config.yaml
n_layer: 14
d_model: 128
experts_per_token: 4
moe_layers: [1, 2, 3, 4, 5, 6, 7, 8, 9, 10, 11, 12, 13]
router_score: "sigmoid"
balance_loss: 0.00127
init_std_router: 0.0303
lr_router: 0.00226
vocab_size: 4283
norm_eps: 1e-06
tie_embeddings: "early"
lr: 0.00307
beta1: 0.95
dataset: "wikipedia_en"
Below are experts of layer 9 (counted from 0) of a mixture-of-experts language model. Rows are named router (the router's row for the expert), gate (a neuron's input weights, with its number), up (a neuron's input weights, with its number) and show model dimensions 0-127. Each number is 500 + 40 x the weight over its row's rms, rounded and kept within 0 to 999. Numbers have three digits each.
After each expert's rows: "comes after" lists some tokens at least twice as common just before its tokens as in all text. This comes from a sample of Wikipedia text that the model never trained on. Tokens count by the router's weight.

# expert 2
router:526490649536607377521463374501533495477502433454542512586477445566485526496493500561496530532544526486443509491480532419501509493555513492452479509510499525504497487488487502536470498485595451493511522465465532523491548525517577482473537459483492491440447474493513487526493442495464590522515460480523520495469471535485543567474557503518471512527464494466498503542492451484513501507545
gate0:497456514455559481480560515581482412498525630484520460457492534474533484563526502510526451544584458530520455591507542536486560508519468514445449438516551580540454458483507440523480538547532531479455491510493515508526568525533560550500470520465444536495499441459525454500527437509548526506467465480495496494535521571529481547540552502539463463483489491556490488484435505529460549523575
up0:541462557512547566517502488512539473561495460563486553534495525543460372578639501498499498434535429531477524553493587524532533526505491401501476455474490510540485522532473461544548523545531535532487451503515509571520515477520489477458476556442479441529439492508508458476467532522443427517515515511435514470545555472509523458503518521479463465453495436481464488460477500497491439504472
gate1:521468554529513477503493497472510471548548508444508503508523506533480522519518577424506564484475504491520476551486537456434479594531503454462470510506498520577512467461576506516445519570483467486527509499536383551438507448498497544514434495478449449441422560501433498527530498532556562492431564516474429528465562528471541521477538507519385487528453528538505479533484436538517514501514
up1:543460549504527429534450519450493543558446468455479546494518481501452502511523531426519496458433557503529450549487490503479472546535476378441506526535455561500485552502429455542525440522473472533615511481569470499482494513530468520519471460477478453454450503490524501516502517457479518510475607595563514427526506489474462511513508448536580526481517536481484486548503567503482549532460
gate2:513403537472546486503487428538525483477520467500561474529509473508593544486507546457571511518532479422388529475526477459550537558449508438450461499517514471466457552523496523525487471513443415569469481511506521558526536516509499504471477528549441443516521554452515540589510536479514495505537462539508541455503415518534463551547545487523535486501519494457474525437523515535447400529504
up2:527496505497509492557475541532498455454516487432480501483467564567516530533451521501509492582545485500443524475510493459543519550467447465457429493551519559598468501543480553524542528560418542592442524492468568510478512505466473505495442510498492495518574530535438449509457547500519548508506448478436520511476430464515535480570481516482416427487471464533474455432425539503453538533500
gate3:546522505552514486497520480521506424513524479511525567573487448556430471462468559502482458522540531458498492539512495462585450522449581541449515501461500466599564453483476491479499456461516490534507519466494506529519521464466462517442395474559526460520490494512495481531487500522534504463543511385504501515552503463522462467474542504419482553496495466534432536566565445513414485552571
up3:519439507511476568521487499527429559532417522485498481485459528463529547487587442469529459513505542536504518564457561440463568548528516534467503476550489485538496463541557518456523583539482511525445468571481475499511434511542504456560503536509469513508481441467519448500512423433453515533451451537442516504521484477504537553503480429488542477511477538481471409533475518476452535625483
gate4:497496514507547469516499395487511502476514503512487435563449529522492542475424553476497524489580541545470511504596544470537479534558458545497424526522472442477615534574507512497511483426584486504546497518576471509461508497498468537560480538478496575456455495472490577482519540491490559476513477438574518500501441525551514449484505517532534549555462534491501479483560509455513427468516
up4:500495539422473555481482531564453456478414507516489544456502467507418507517559466526593474535466483514534456507553465523459462439447524492489505486482518511490376518515559502532509498549418540479457517524498544461523492513514508490449547511506375466501527461590463448444447461546511415476499504520453529485451501494465535456497506502499506559479587466555487539506493523549518537532489
gate5:518478492536539477550505505558555428467510484547502531533482504555537529471492444453605472463528446497421494436558500496603492559510517457520566511399479524437502516484556481500498464485557518512464536516533509514489533476544429516479548519520498495512519514497511512526512469529504511478548475504495505410509423487404531529515631573500442476490437497462487538501545439542474466515502
up5:472472456481474532429516509436473503556507533505487492475432527514460530509432543502477467580541607496509490613493564508503478485534486568507491473553549470556502440495476490482448502546483544446547423499564503468535510502415548474564482519501523501485448489506458469452468554474465474502468553509518487548464560569556483508487413434441556530465518500532541420486484561486501514497516
gate6:437468525468539433506468430467503479461507483524537504550504514550552523514496507430443552455510469457618525493553442474483420495590567454490565566493511490543442491538448506516513498486456503579440528476489443490471536498522534501569518487480509476482531504434563430543452489517506544479509450486422452543481448567518532502483478529460511450479473528447440460511516440470457517513464
up6:447495491503513582537500474449501532460443512480514513482489489476486506465474569406489472516525437464474545547534510478539526500542455597495516509514487472487495607424470380436506436490553536487473402533447545529514581511501500496523551500499483527501500529469501483525452488557441562561534477520487457488533425494516502475551443572475504546478444476508528508524576462546487477507457
gate7:508532488458538463494544522480554490474444522395498580580551459511457467505469499532520505506524443524426499454492561450519522560464473546502531525482489522488504457452471455436437480514565483460507511479441613478426476515425478527468416557421456454530515517542509451485448470529407499531536473424524527498496508524539518489481464465473501468563499469557492491479493544522515478545541
up7:511467516482474472563474471448506502446489497419513541519495458599504518557467493522469496467612436477466503441448516448493598550535478498476578536536459518510513514507434460506449483430497511503523490567492531575545502521439492524456494544460465446484480522466481477439436490512425520484480508481520453558530470509604514556476464505566538517521475528572512500419489504522464479476456
gate8:570511499547509483461489517520557521528485465463489488503493487501480550530537461409519565551457540439529601500454553502429536491487488549487504480520585475484576498484473516483543499483502521420415456495434458528487537494490461553488494450463568527491443592519545520540480568484511535529460477551521547475527484492516523520482510563447479535506508556442493481558437391533457521558506
up8:561526546467492494477473511499537556492535529455405491556516455504541587487506522509484533540500576479529494489491510468505489530452432475547577541470473491531493486476449582490470516523435493464474494567457434521457474502469542595524473441532492582456479559477585496540556515437467533490505459522484556513445516505506521519463444507530565522545439490513462575566535457489435482548539
gate9:500508516587541446539518472495515570440495510537487532567491491537456511497436442609492476506568522524452510542508455511506544519512473473482451475451434460448531518473469531570500528448533499550485498490561488525514473438532461448508576469502540546473493537417484544473483513473529497501461498461575440475518464467387513521470489506531448601467488457487557545515471533473518512542584
up9:522525500538517452547546463509515539494532468552517483571476506547444556509476420573478476512530479501514580519450488508488511488561475477470449459438471469479528491566510508580468599429532501517462485517515432481493485449512469458501534454503529503508477593426432555486491486507511512508471509481563458487488434465400505544470494480561419514540460455435508442510470474521561498513582
comes after: ".", "2", " | ", "1", "–", ":"

# expert 12
router:479445554543619442561490390550557563514536508450476506481463544470468494516529502522483486476482532474470498490451512508496510461480520473513438540485490501495494543534551508497526537491530489538525503436453513499430587577438512510503455494497490435466435481506521501409540488496500482517496544412492502510427449479500576532527546565495422465420524486438562490537539492531547526490539
gate0:479405514417534463547538473568574509471429524570414536484524503489467518487530493560503443557518475467470457543488481488474509504501438529471372479528511579540536507554476451440555517508521528566547482506546477514478544468479460495509529428439494511517520474554455437540474459543517546512484514522474505484487498439602506483530527497479518462519548491454537549488562496557544495519486
up0:495480525562483450502446487447515490521448528525523475494483485469481552478464521515487499601463418482480459480485505516481440511495507523508445476454504438439542477515445439493551526489534458509441451545542437467424567481441491547451557442506503496446516466463476508444524473498417506546580438587495458440494489482482565464462523535462495420496505419510504472502455481563520546426486
gate1:505508480487571537445512509457585494482451458513472605436484507501596454467453515491546457482509396520494414502477504454490517525503493520434488509514455545507539482430541510475528485446475520545524469460530522537542561542471549504536456539530519440552501556445490496487528526447504462488549540540530460433472559557472415553539505471460555482450545556477510521588504502494509477475521
up1:494450513518512490441533448477434558499489464539489555431534536519574489559570475447504460519493419470558518491534490476515462514571518535515484514559429550509511519495560552575544503479466506457576490447466519475513594518508550457527561495462525453501448479460503505511489564544502476514443482464457455427535541495489502420554491483576468478481535465468514570529459523460435459455473
gate2:538527474523628511538455421477442584538489517524512493523517504557509472502564499481500534529497542481427499502442567568554533418435494547511479541532474529511547498585481549468494495513521533480458481522463485547514517555501499547484514454504493526516445588508463470542501606508534481444462545453527520558483504497519544502525544502529529489427491490508567563487544530469486566446563
up2:518438548543542457585559501428507482524502440475528481486504483494502506466487472511426510505498531495466511486510551478452491518548518594547560475481541366440566523524480463519441496483512532416472495485516483494396510426536370469517492504524497541492463498489464526459504520534552551498501446467500462549504519524506544436468503411539439502534436504492505485484501498514552507452473
gate3:470521535463507473461517501509482432504599550451552532478520473527481530500493426505530546490472479513505523462494448449489475488435524433508520554506558538415547512520619512484521488501513450444463517480511481489425558513433404484493475492538494501486487440523502564430548517497625500525529506552524467503537507525475498555475533531568527461434446554565508452448480479519539490472512
up3:491489528555483496528428452484470496516450451512467517489484539533528501483478498495554467506500475452521459472467500530527459548524447606501463473468479464500475496432475466489406449577568505515510482421558454506572514460510493509487434507555564486508513492402552483583487432497398440417449454509461458478464522534502453443513504446516552492533488494466475532476515490438477550504548
gate4:506437559494480529474478445565481548559481543403525499538480545430490501564507431434433498454466535472482518483514540565572471477470490552532466543511557555498601529482507498545516451560530516544459422469466459557490479534515505510516531453545418512455478573528436452467556508503499460513484557470504528488488552553491545496526464488523473561461503498475524490488576518503422530504499
up4:468511485536521519555582421477496480403469488481522533437542521461498565509543451512467465442534467414511498499422537572514492544526538536522536486490482533521523500514561536545539577550488508489529514506480457579506451502497475422498504498538430551500486457447559579535524464464559458504514522454498452526487417607450418486520513504509522517531488518478554547525514525537542513523517
gate5:498455553513518517531451481484533545523518489512559516524484504447513455528520607518546562421568473517510484526499530480422487470500600499502539477566537544530504485440506504467585552432456517537574448505488524476528548519524549457495464526569498464464469519478509497494457453476525549480541412436453479536462511543462509491577402552435439486503523503486479511540453509503439498459515
up5:542512467471442466526474506488539447485456484548512543437400514545528482503460476500449511479540451500517460482558525513441547460534527547507463428518492562578444556454479493466480529481508549573575456513471520504455442555483541494478508442490532487495490436502477462600493467506502469485455487468440580442430510540447538470520442505476449544480495529514505460501503517502404466436570
gate6:470487509424538534514455500538547546519496525543498477524490515490519534501456487524466520483533457531481536497495542509448539397510583468519400554550485556459500464520480479503581555488518444541576476500493524532471559473469488532484496519578456488625553491616501511498478527513489507446513574530464527497459554460463492502513459499523466482507510507471494533580444427512554497443438
up6:512485510480502515494549505518463451577528491433499444495512497484544413525527472425510566495500570522498518482513471466529486528514454531548544428536492443436530575500521577541479521486474518469505491596515449499496465529535515526443466539474432503425462525491473538509503481473514462476563464413504471559543569541514473609519425486453490538468503546546466532506494483504424419467535
gate7:483486490505549504421536452558554488479480521480510493532524511435506506531549488513470480493506509500429418521506544559580497486458583534510471531462456505491522534582534492526456512507509510519484451463458454568523504569462457543475519489535564499482401525497466505521515506492516487495507518449538596515424548471494467551591447496565496455508513575424452540458604493448542509496470
up7:547524523493500499472486484529495505535501508463470394590544513571498425538498510526507500500566518508452475510460576487561549558474493553427393542528519524535466513527473513536487554499478491585491483448471510519587535503499507506463484506509577477456435499488497476535475537443489525511510453448475524515522479471496535570453465544449497519489583445469462596529560484569565530538521
gate8:468495517435563480485516511531535481528463603556479585443509509423473521495511497468570496480481569437477501496509513465548501521496498495451500545467486550511478471549492452460535538475535456576593540477491540503461494510510444574485462482541496377489489512483547494488443531488500532526467517488447425428466460372447498476531471493446511545481461512522499553485515521467461538445518
up8:510512457524483529436486478524451516525496447434521434561541543570525497487474498536467530456554462525487572473544515509478479516495493565580519453507498521447448515407481578545453455521471427518459508464537488508528418502447545529511570527499486581553501478554510431541529462476520484462452486577521515515493524488415450516472512487487543478522528554512536408543457512458546437462480
gate9:504497516453516548428528461540536480502484530548426511446521538436547492477484495515580503450523513511536584468461539508454561401545550476497444525532485450484558535455513524502515552456506485473580508496464535482549464470502548499502433448470520473577496596553518548466519392502503479506554453505526511588465491474541512492579528525514461438551523477459478494511503530484502445521447
up9:493448509514505498507552434590508504481627552536460504544546467502533463471570513435491473496449497562488482486459443491517568467478509520506454501518507457543496527561466502489579544459470492507550500463533425497510591463533490535504531491525497466542473486530462523519474472500553529465489475392483535562516501509524523575516461458530519445462484497497501483437487504614536460396515
comes after: " | ", ", ", "1", " ", "| ", "2"

# expert 9
router:514480534492591469524506399481520570538543499444420500535456510486498509511505468488476566488564544520456571447454464477495521518514492502562490495499440469582541549598500515521529505562518537472494497501456473505514503576527478479492484437558541501530509539559535548523549494488433498504457479516452494495480515475515534530591552569575421494395521522443503456533509502488490473526561
gate0:473490532572496489562546475518481532553531477432467468461503483560491465550491465516475510440576516553469454455509520441406474530522514460543433526573569446491474558512444471482473479523554511529488495540510522572482455401473495525496485473541589440448561535485535465445534503530428516520490507498489459509465503458433507498540575506511455438479544445491515486474516439530477469531427
up0:516569494484485513480444537528528465503555538506491521554485492541564527466441500560503527512425518480544532535527521461514585496509496557492551461489519555575527490515502482496517493438469546463521565477542516470527521529564471503482472522437477526526480445510500452586503465480631450442450527566464465489566534542516524531548466404447512540485393486504410506495506477478505519473472
gate1:551468522488512458568501444492510510529530550451500486597474599488541511501508541498537543544491523525454513450459472432523486490495480559495523468575504555550539530513483488511503466548482513508481584457563534524492437512485496487496508484438384492501499508483457476479535504437546446531509446578573533540489469498449495552526530495489428462494439478437478527496519491473600522429586
up1:439434542519511567512486543502530461523489588607589501522480495495416492517514493516512399482503537478477486523488535513467467501478523480556481468517491531473447491531501510532507498459476455449475409548442480443471524497592457543553444538499525464496497509526549473469461522550439527452528477517509539474459538527527550435418531519507574565504478527550514503465475436463480596499510
gate2:604539492549514456509477483492570561526531499524515508483511475551511540494491491520478420499461507541490550518444539458424517486535553471449510527486547491443460550482506432481512435504510477521491460517528529554521498578541549523506468444498457537415503517461572475513451494527485509527411453573520537505465597524516565505442488467409433506464449554477429484519495423490487521528518
up2:508450570480489454507467495460493474532483518501492510552467563445570512486525473542558503472539462493533511586501586464551543479511432476543507493560479528527520501520546568448518489509541527489432488501487575503516576503543469498574508523440507485444519463640426520561501470490480420541469438488527520506514475541446541473527539548546462503500462441507505487497445530580494527491437
gate3:517551491481482510561507534514505512526486439476462452526497492560484515468484440513572570492496468551507488460482415516494552600515465579535511425551511466571525536512525552546547491466553477450479546524485532560457446452383498528501562483526498448517506504516488555528416530488479472554406439451485514532501458532478510469483491539432476482483493434546481498453482522462439499493446
up3:504508464514496529510524474471461526539470501579564512466454513478478478544400513572496498477487492473476459478542588517503391485420461443482472579485513530484529472558510480522544465506501545534493492510469465413480487417564496471520477490457448542562518421516506484471460460489524475507540485493468562469477510525453463562494460449473581466537496485559546520548577503491608527486520
gate4:473499576471492485496478460523506433517548495480513520490536529505492486480516475421486475471488494554514512557527496487533465496569605469552488530491543424551512455586529491521512530481547533536558487487491503485488450524506455432471578482434534494530487496527518538519496482455519479475392564474461500524464496582422488513621511424529486526435567469425540488474480477451469458545535
up4:560549516577502528539477487520486504553479504553493477504489545531444455520566498510520522521569500496467457566475511495525516428484534511530433463444517508534516504547510450538441516478445412483537493514588476514536537532563465442429512551564555521457462512527414557515516456530482469437514508450521496475483539384509527504475457522501534525543397534520534469520524537521480416541502
gate5:524539506435491477433462500531498486520511521540536547535484515552464508492468468507494479392499501495445510554516512525487425512552561539455463484468479503523497486532449453413526458496430483625578489469486482446459509564487534567475515517509495513468488495536470504571449547484555531508497519495466428427567484468498443572510453492512489496511471439492491444521536504517445529522628
up5:494522560517523434513468505499483577449523477529562502544497494511481509519549519438536533514496490513478485534539558493490565576562465509421529511510472478429529544493493551495414549496545499436429486470487498512531519447466504552529460434475550500482469485558480396528520505463517530416512518490469574467585498500459512463402528507456555475514476495573515527493518536448494407567516
gate6:514546523516520469442432486508515470524481440456489545499525560475447500516531507467558521505472507533517495528479493445478625514471487513401524487508486511526440562542454451513552535507481486482520505444472550467503436466468511527544534543482507492461520505477522442548552566584527503497475422525513565450485493512494522519438449472506401605476465487511412512574517461463436498559522
up6:452527466563521521528506429490447528486458474543449550521508480553542503582504508515477446537492471498516484557468496560484500481535439453495446521564576467495455449544540407487500497505499510508494514507537544478551555454498510491421527499518604496507460563511425524472450442469538498480558507552518506495488440456506473505469509488475488539521541422377517582514464507490511523501603
gate7:442458508486574499578499496477531495531489441479520539541507428515489494548533549472499571496544445400566545539488475435462492550463481430478492495462490466503645528489484513535469461473499448499452503464526462511462457472535516496465567444497485538416482524437498523491425436497504521476473474555535486569496515474528562493465517485466488574503536499479498508427501421534510494472559
up7:461439524516500500476465484488505508546496500489593514506476462485479473580544437485568598516561457441493532506492552521520515566458492419435494565518526540534505508501457483449444475447488442492484489501471470509522441530531569553494499441520484491473525536470555514514513413451559460573463459523557548537483478468449514485478503481542524507461524556534534471564533444535572449492593
gate8:519554541483476499438471478515544474464473534555486453458504497487507423514523560551540532513510459530558525454482471475473458527558542614444470523529552535477560585484457537427407515549523522501439534531529449497542538536509529452561513488586488519520442479482467481481560553465466518467541488557514547481468507546462478538523577509572534550472535513513534545560523516473448543525494
up8:498455485510495497529570510505481537531533511454511519557509459550597549439482553470506489450536533441457466538494511491542538574512410474523510438503512442476438466524564497580523463534511473467566480450517481513501484513442509541455492517406486464472520492492522498525418500553636442464465505441490421554563561457500490510504478491432482498531457479486495499470486515505515555503561
gate9:477573519408515561589507467509545548573438465530483534525566471514428523435530515460468488454498513500515486530493418538455537450509524466471536476450547472501523434495481461451478496482559516516581486512432524529472476532487569481464515503504551490498519563550513538502402470482531500572469512486581501499465505471544561413486464542527447501495519497433516491506555490436484447548509
up9:519474493504476492480505477560516509484530521422536565461508496546573474478464485471512408464482477521496546553557579438492582528500518534451503426494465514479487534510480528462523460539486476505475458468589504404510443577560505479483512512502510493534485480447567440512520566436499438422521419557490443484558568497477419529538454489475484517510526527521476476510509498513485409528541
comes after: "1", " ", "0", "3", "4", "6"

# expert 20
router:513462553561625466576437393446521512521436492505456487485494457477489508456523485539458584440523481465462536516502510482531462543535551491494526457472436471525535523525494491504444528536489467542547553483510430541455489535440483497496528449495523493508476554493539602465511506508450566518492474467483535513469478519435483595521514543504451524438500505389549518528501459531510482487520
gate0:520563523519617462509410481402457521492508475445511472501530477551534462548490464477467489524488486493487488467543474466500514489534577514520519476544478484535470479508444427502520472494471446524447532513527464458464500495622526467466477456444450512489497605524512544526507492615497530523526517504418529450531519561489514476512491510496504477582444435493471563481470490563492470517573
up0:431544515459600499561438483398433446525535485517562460482550476512573503470523514437497555560544467444424465498518524480474556489492517471439505562552481472545490528503480479492486521494538544519499547511469586480500534461488511472554526469428506511535405459492486550514518502527509532509481587520505511546590544519481555512518538536504462521509511524531492489488589525511478568539436
gate1:457434526532513438499480471514509529537538544475545456579529507583473463516503509527442540558497519521543526580453458514486479476579485499523456464505512461469608493545512445525491482486471458523513414508506437460444486586489464543517553458476482538505439480464477532481467544478582556431472478479470508545533484438476522549530519541550523619492448484516523557520499489499539443503514
up1:526498497480477490553512521468520525484413438444561535483556426501528477499494487488451477431497438510469532477594493594485541479520470484511582491437483512521402563496457555468528526509498455487452520536415543503524436470505529461521483527479437497527514453487393480472507536485437484491511524499472486501515416536554482481482481508486486399451547510497442482474438537498488483474413
gate2:521559524488528486496484503454487519535464584387587465524493488531438457479576544523556536531566499534454469541572490530533549494479536466548463475591517467499524489473514572537522519514507507472495463567459563510485498477445484420507485439481538549396477501493523417491487479499430518574500513459515497451518485495465496408499464461509459439511481497494470584522530509459501529528506
up2:468445507486488493514493508493517500515474605417531482562481575512430528476523529517543534452549602500434514496540488513542525506532551431582458533522480422525545484511481455491471520497508439540577526493543546519499470483402427510531500491499568552433425479458507520477552507511425536532460473419588539461502456514489483540475513495475480474484474485484516540502464509430467478486489
gate3:557523501512548522468475456437528460481479498521436494531467415411536549459524494491503514527588475475498503482452484475435546434504501567491544540497434475454559507479534424533509443518517491559559468501516527545504518454528529568513497552489437528515501483526514526506492485530481481521483489442542510530417485461429580488478548558502496504551476470543653490564477490451463499485537
up3:474486519483457470566474523545487544489490497464516539463533529563493480568454486503527430469458501528464520529547545486563529511483449439515457424461545533563423511509481557476516510529560489437434497548489550473458536534506508413460518461461580498475521527486506427475535505462557535527494542563428419448553518543582489489536525473438480516450510511506442468438469518537520520500419
gate4:553566515487489516488536485527585497485479488491518555400537518404380486511468507483490476508459513506472489514516461462469545508531544477443444488446464488552467469487482519436462510559554475529513510534551401509492567471463474613446518491491521528519593514457551501502521466553462515541473551540530486521498473500500505422508579552470503466484432489572441552519484492511495474519504
up4:497447509511525517477496500502592458541474577418570483471451495478490480435507544482492437504445452472519385500443529500546492516465535549497497450549498479506451497468500464521482478487524432566440513507551479550488533485480414494496545520479464492430426558516574473497434446491483545498561544441486453567555504492450490463553544547509442483435495488460471492474508502508480451483575
gate5:518513525567537487500466397443403547455457501499457527552502458504518495460497551519477510524473512497450499473464492524461465505553510470604622483499519512483487475460535492546467481507552467502538486502507450454501500512439444424527498501570580489458481423477506491475493520466458552558452505473514459456501470514510479476480567587467521567447448496474461599457504497506458444466515
up5:501431499516532410489479410475455562493476450518542481478489504519532467502503579537438488564533467477539529478486548568365503496580509545571596517537465474472514476528525526499515565481515538492461510516508490510499447458460450451527557510475468515475468512481470516447504470584495504545435510523522408505500450515540420510504473570516567513517503532520544515492566482535541495464474
gate6:490456485527523479588500480536519494482469502404568484479503540498501532499545398578526454499458472586475523494473426497537461536525482424522511504455484479423414518485493403469512567531455519502491505452520462518544500513463495441538539442487417585487491474498490469484508461527470527493497513468512507524443482561515527535483509561490455535516447491474446510516460563478386517441495
up6:507536474469471499533503535457530456503554553537468525493556475484500530525460532429507469531518544533456446554541546439517504476434460477427487529478514449592467481488435473494472505549450409547516522526531536476508494573513543490521498553545576526521453489439411459524571557478513504520509492470495531479474493549499520410503531482454453476503483439540479602482551505520533599467538
gate7:562523513516539588541452483525480526531497538473490471502493499469488547503520463521515524501511479486478485545522568488506493515442604526557509419456455502521485507405512526462450446506522526580573542466499460487491470503466515482499481470466475435540474578488427557511476507435501527414493512470540517554473494559425517574457519518436448479517515510420466467484436523517401557473458
up7:479572510478480527411436519518454429461502529419432540454519463519436457497544559472485422470464488468505488445547556491498509503462442492514523476445466395484526510585519529561550446516511550523489507520537453486518499540570440432464487511513481492424520454492510528476465553569556492510448525430532501488486493515555500434513506529540491538520474522590478527488532504534441467466502
gate8:481514471448507484469565507581550538521500496493490579475449492508506481533513426518488426522503459487563543510496496486468505458532430496471505521515501509530589541470521512492517526516447455522543418573484476513588482563513561464497552527491442473571525494560396503585488505505498538518465561577519458442502494517462455528517481511469493495500567517436448482542449474459515443599500
up8:538461502511466457527500506505436515502459587488472451555505528481481549488447476492504528513555484532564507539422522610480500455511494491523412505517524592512459414534485495499506486466520483402474477456586494493475505421535514501475465508457471477452507468470548544562545489509485433527500469472452437437492516504528482465538509499511465491608398496534539498529523576465498542523467
gate9:435516516438533461467512497477429423504509578602481498498502552431436527499472503436500505448457577481539510556431491396461573497464529535453435563495514486453569480545483493449473406486519485544516475476533442512507533483530448532500506489554450484520500534497530456554535439494455519504495510493528463478505525496480508489486523581487507500477495603472549531542549526550501542467516
up9:451465484550486504523536489498547504445558521519547574527437532480541578453511507469563515481501485441446477567572510489522533512464526397483406567536483491481420509536557434508484490507500558491491491476576475550478551505448547522516540533546480474523484465502514503484515499457417521503437573482523473514507486478478489541538530546561455573487489555466593497514519519573542484535554
comes after: ".", "\n\n", "\n", "==", ")", "==="

# expert 23
router:491487504528562398570553429514530533488475497503511559484429446491514518545456490529488536473603452494445493551543548464518525495534526528474436504488467549503473525493551487513490527522526480489457475439469475532532480515485529537430507349524480481535489519553504536511513423504479514526477480543491507516470451487529513539585549550543403541491517589521538499574485492485569485506520
gate0:501527530522526466564477495496546458522521478503530494505435429509517503546454451469525512438447473528434540490509564450467521480508468439489459473470513542512483462435597471488514475469532442458492458494468550556479457518471476548487477472406493444558516513541564474574508446444498494422455510540462469477500419466462472507441549479521518392498415552439511496492475487546527452456472
up0:489480509492461496590525506458529503474553446474546495604476521532473478545537511559500502544536510534476499553493528467444533498476513528519504554578534508516536481571430535430535515546483476521520527492499400498543512460544523467458531602476532460465475515466475519488451596528573519484487482475496497512496556538642476468545547419500562520498504501520534465531512449469449477502532
gate1:528469541460522499490505524526562507450489566472489614491432508478471546416477548521468550503534462522446508540506529497513552439421530532498491542531519478471545404493529486473483510513473472490431460410492505544540497510491519465504513458568455516508500443505467532532535583531532472539496558565463544401492543447513467589562502510482529548514503506578440538469554483534510523469501
up1:492477554512498481488585534484522443488435545464483519561454453418445508521504544454506486515507363459452455514545505463498568487450493472535481600435472485518534540486532537530489476540511518434465518518533472471462505453465474504439538432528488523490538483485463525488586538489544495576499454514528563520531434532574503498451557499488526561510502573574475506523558493469497514493538
gate2:485528524521524427535534457558513506494439486513499486560476494562463462516495489514472449518546518482559513476573514551582512494483501443477457516500458518534473436473479498498566519499505467514476433498520469503515513456522439471538521522445543563528465421509424488555571425499415474555474512541419504498520471523539441444615492453501459488570509478456464475487410498519474436468457
up2:508538505464491512512424496506552514451488439475479502563523431575485472525469522477451490432507522492498440544535508448523536529528516493503570508534517454548426505502516481425454503612540569497490571504451499515507526496561522479547487480510561523522536564502501479579538547509527478522444476503506454489472563540583558523451483421500454511442474512456513556431518491572591473500537
gate3:530536507457528492513487446547517515537483436526473521499471497476521528514544465480561500578432486538414479511457560435462541465565547487446438551551529515501499496498524441583523521496503478517549467476458455460494477453426616513506512541479490432495528477485531538465397553536438505558467404488530509516497463505526558511436454523537469453500561538506542469545444516527535490487508
up3:504500520495485530525493469478459447451482514521520490525416497487536450473404423458477545565566533452559483564533465548503433526514569541515449515473509515443479494492556514508538550458410535433518545546565448487486458453541536508473525564496508515503499432371483553497466517504429484567543508501494492461527480513532521520523523490490458523517480422485504533550459438513505523554564
gate4:474512500486525496553575496538474469537440512506521530525497480413506453518496471476507492465544470417445523471488441447468544506473500479524505580440528507481505485566525468541558427460512479419492477559545485477470454383487468511524564446492500551562526518500447546529464457459555439547490516482542410555489507441439452553494515441483493478479504507486492489568588460505534547506473
up4:524521556505460543491476504485519459495503475523510520509500493486543574467467480549568529519519525468552502549431434521482473463503608541562481534562461544460512506537439558429485565463528548475523552478526479516547575491505573454506466511469490522457515560548495620543516505580439532518484529504515486517566512567522522488452508501509524518505490579491458477512543598484533531526578
gate5:487479517505565469525525460568537487424521529502497442490449569517452631522516467534488466524531482482425459500514481496518547389518450564497475535501443481554524435500529465512480463545502470497510456509482472494534468467502521511428463527592512489504532523477445494501576415490499483435414467501583518545456463440490536491504558518541486513453477504495472495482538422473502482488573
up5:493544534544477494526511435592467579461486490603506502552496517432537514540486493534505484383544502454524444448448483456464446507473513521528559568499397477537503439487527418471487472470453463439494520527518440506496457511535503500509520474473449478526565535506488624498538519501538481453436520514530500461475484458386492518508460462474464511509525489470502514544480465527484479512493
gate6:485569500464535502541520478486559511541486475479463587441481347560521560515523475473484524479488492496488486566562506501590530469568514499486472569438553511535415545462465516485521512478579494491499485549495500468501471517428475527483456481543490467575529507530512482463480542475486530451540483475553551491484395400484490527508495522509525502545505548476465509490488523534492435506420
up6:484535483485516500465521515485420490420447459481493567571492495463443453533535534552421489501452570444541536462547446484585520535438480468515551554491508458507521556495573435429419505537529477532480512488465544474496635504483458537480526499555524479428479533527473463534498447493452571477559472567511500538525503476506504561528497469493497501534541505528490538553503503497465439478495
gate7:439521508409506511458495448545546455482479516519477609484496459494490536439496535521500497462430533528520505484578459510507389451536538533539499494457438525530478454503598559426475500495514541538470584453458505457478492534503476520524494409535509517552467495488505485526466519397545452464475450519492462474501465475488572522492505501531517497461521519501478511562465458452429417504458
up7:496490520546503507506497507441438522519487569476479492490481492538467440483479499500473502504478492479480501500563505461516523517499504530547450410449520517482554534501467440533583465549493513496473469497574477559447495527469503487495560587533520538472533492403535478556507470531534500562549641441440484534527555542494431566529441533436590451542488460500509533466550516525455548463474
gate8:518478528466510468533514474540506501486444491499449560576519588492481485600516494507475463425540547543513525570470530454522564439450532470476546518482495448524494568515503524534485531509444496524459469415522477476502469533548514473556583526528471478520460508439436574496476569484535551486437499557507511485448533487439518488547502466462468560540523454556488476566471532502595497442450
up8:478417515568513539449437482530489469575519526527526494502544524517529439490507468565516493443512477519484434480490505509448504520535518529511469552592554515536507433499530458474407514465454513511528505446530572472478553573443534489553483530421605479507515500498469487485500546533532514476449450420495470467393539490549450449530480509486470488434551537500474515559539485476542538469472
gate9:491554485457543481554520462523497493489530493491494518473435482530542522526462542551512509509502457490524570546464493511488518544453582475528494518451424522465423443545569528473597605546522500500497507522432503523550544502493491527509514446510514535425563498520547523567483539560510505530481466455526508475550444516473562475414515606491553499526542531450511441525551449453446501529452
up9:496517523558510532563505522533477552504521523500472535477531538448485493485508505520523551526382559433517529508500504510485503477510488470438539496447568467509466448442490591485443431546576520504536489465494562442475471569469439562452474548503533423506570529539497478455561475447468490493568496485531535530468585475501447464554536502455494521488463499519485573458517465466561472455433
comes after: " | ", ") | ", " ", ": ", "; ", " ("